{"routed_scale": 1.0, "batch_tokens": [32768, 65536, 131072], "dataset": "wikipedia_en"}
Below are experts of layer 8 (counted from 0) of a mixture-of-experts language model. Rows are named router (the router's row for the expert), up (a neuron's input weights, with its number), down (a neuron's output weights, with its number) and show model dimensions 0-255. Each number is 128 + 32 x the weight over its row's rms, rounded and kept within 0 to 255. Numbers have three digits each.
Before each expert's rows: "comes before" lists some tokens at least twice as common just after its tokens as in all text; "mostly gets" lists some tokens that are sent to it at least half of the time. This comes from a sample of Wikipedia text that the model never trained on. Tokens count by the router's weight.

# expert 72
comes before: " the", " his", " a", " its", " birth", " this"
mostly gets: " after", "During", "After", " Following", " Despite", " During"
router:112081128128095128212074156151159160138163101137092161122087160142160126168133134089139116116141132122096129128128143119080103093101145073077138171116134097149083174156080047099132123155169110153159132147140168158114135179132127135070183137137131109131111107085090106158122104095107099098133148070099091067116075076167163140109154140102164139107118159109119141099130118149062099171126089076150119153168102161113171072092109146115168150075082094112058105164104090133115140145165106099135097066096146154108093151072184150088170096101129134120091193144112172119154199101092187091089101078120119122149110102116152149112123090184113163115101099185147130175184140121057124140138123130143148101152083163144117205081103152116106177105088150076131088057164147146117157126179147
up0:172116141144082093113120180151144091159125140164137121127139093152115148153099065112169095173153127075131145135179130134185080194200133053075150150134086073064150170127110068080122136103132114116151139177142152107136199076153176075104181137149151184147136160130102113130097144117098198098128125152151164147145123132126218131052069160116118144164137129126086165131105121108118128142155122084144109123172100157129210139111087114089075119167181105140138142123106130168148098081154110164114157145121124115150106100176090120128145094144125144149098134104143137132098162088194098110089076112032039120123130136143152087056157155127096133130151079113124132135104135130127169158139178132195170115155163113129093155128082156161102091155154122130086143106124086130153136085155086
down0:160095174104144091117130160138064070117140125165098167101100153087088099119148148141113145132147114133135140142162121145179165076105097161133081088136150110096107111095139154126073098132123130111185116072117125146122135105130057139134134123112118166097078153141126114142097136156139126102093114088144177121073068180081142067078163173122165136108063174133148069187074171149134157116126129175137171108114136114114125104131137068135104088174160149129180181102101072154102110129061146158125131073148143096126075102093102132173167106073125154080077156050145110157119132108153060112109124080150171152111167130160149109162127111103122137165128102167142168118124159153187158122154146134151082164151146111137169020162139085161088088051094177148080147112062120099151136107165133

# expert 82
comes before: " the", " a", " his", " least", " this", " its"
mostly gets: " From", " at", "On", "In", " from", "From"
router:132146144117131112116176092167175161132149091121142075119109147191110106114114114103115124152137165113102179128159130106066112054057150078102146182117096132124094152165111059108145177152131097163163150120141086172081102133114105120126164138164120134149106121139098075148195162103043092123129089128097141107138122103174094128097097161146167160103104181129110156137104145158113134137136084119095117155177046124103182092103181148128162141083091118118081094159112088177085152134140078111066076109034176182136118142087182116141157131203093071105092168170131195103134130120094182070124126092083095125144151149149122128096163080184127126110097127144142127175176094137078160100100111078119106135161149145141132161103088105089164148123097147101136118076139133142156144137177097
up0:134109139126146125156182114124117114163127183182181087097086164142134100074120045129134131051114152079146105157180151148131156125143120144165092100127097101112130127183121126117111112186103085104112142135091102140122129156089095121161107135113119138147166033173173118156185146113096155163186168107117138006164133167104129138110102157120112101102106156102137149129066101149141111206043067119141122143135134183111097196141163140099175160143175089121140189121077111087102131112135156076119138160142132125216175132142183147122143172126124121126118096136095106145161128165082153079144112131089084125157191092099093149168147161127127155110114061125136120130137171124108138108142123098130150138141120125109120124136071145146180137101038167119161155157082108140120125153090062
down0:092101130201093150170122103156170135129195161131128096087102136172088136116154057146163177127120120112140051130140135113109084148110091079165135069100091155129110169085185091099122117116083118098126101107140117089154168112127114100137115117119114126104164137191142104130115139198121111100108144141153064086118154195142126090151096136148187051124087171196148148084144117126123164107176125156142165168057171059156128124126170127147121095062063165133123097189104149064122136119090139168078131134137184116180175120215098179152089141116153158153118129160115138171119154149166167132106144133125093114079079112173100137129094145059118113172148127111057135094103139111144151153130127085121142119177151144130104104114067089128156118147117143140157090208130151087152132126140135

# expert 115
comes before: " the", " a", " his", " her", " their", " its"
mostly gets: " for", " of", "For", " with", " For", " involving"
router:077116133124122125115159145143138144106161032141137133147165152179109102081099150085105109152110147112079132101141124120121125060051151073144128170102209105142145167143126110082125156146123090153128103167134098160133095144127119126095160155171168111168083143104106105145136122168118053136124101077085099085134093079136093091170113175164135200122145117137126166118122098192134114117156115094093061166113074131111124101089137134116141139087186098151109126184135107125098193136210107150125111101135143156122096146109169037061164083128112158076096182191114170117165166105089177089090098171092144114135170124160129146123176094186097176135116120164116127147159125143137130115112108097152121132111092149170074195082132133116119170107089167115127059070157171156143139145139139
up0:161148070121071040124155121141105135180154150152112159065170146113132082159083141098087081113099140129070105164130142132053135137192145137097133127083165098044143098082096103146160102156124111153121155150146130114148121169168129126119163112093096164099132081149136101143143089125155107065174141135130132121140172126104108137081148119119123156095081137096149138094157108131181148155125118145106195208162199180195089136152132123121147152138150178155126152147104035109155129149182117105105133132092202132143125089093099110113191080129153136125136109130108120117134118114094115079114141200102129183136147158153177161082150143147133165114099109142092108124177111167135078099078124160099182045167122158107151184123068131122132175126097093084094051154157126133135134123166140
down0:131100154111109109173138167107099122137097136126157141141175110130123106165148083131122106170079158151120147132175127192101122212099150159087080104080108117187120140102112151136116124181122160138074119128104079086153122082115156064140117101118142184158127147116117118130113097105148116091086162113093186165148095134054126166157103103137133119142115130047148176113122084096101115080125081079161188172179101131156192091160104071123098087125115152177090095113170172141167140171092085170122141105109111176112185143165079094081088153138169099137108183108126172092124074161162130176118135161079167127183072172152156160082062154149142110068154103078158144140152108121124133139099132103139114096141178129121197126174108084131124099174169091161136095182127138122102081094112139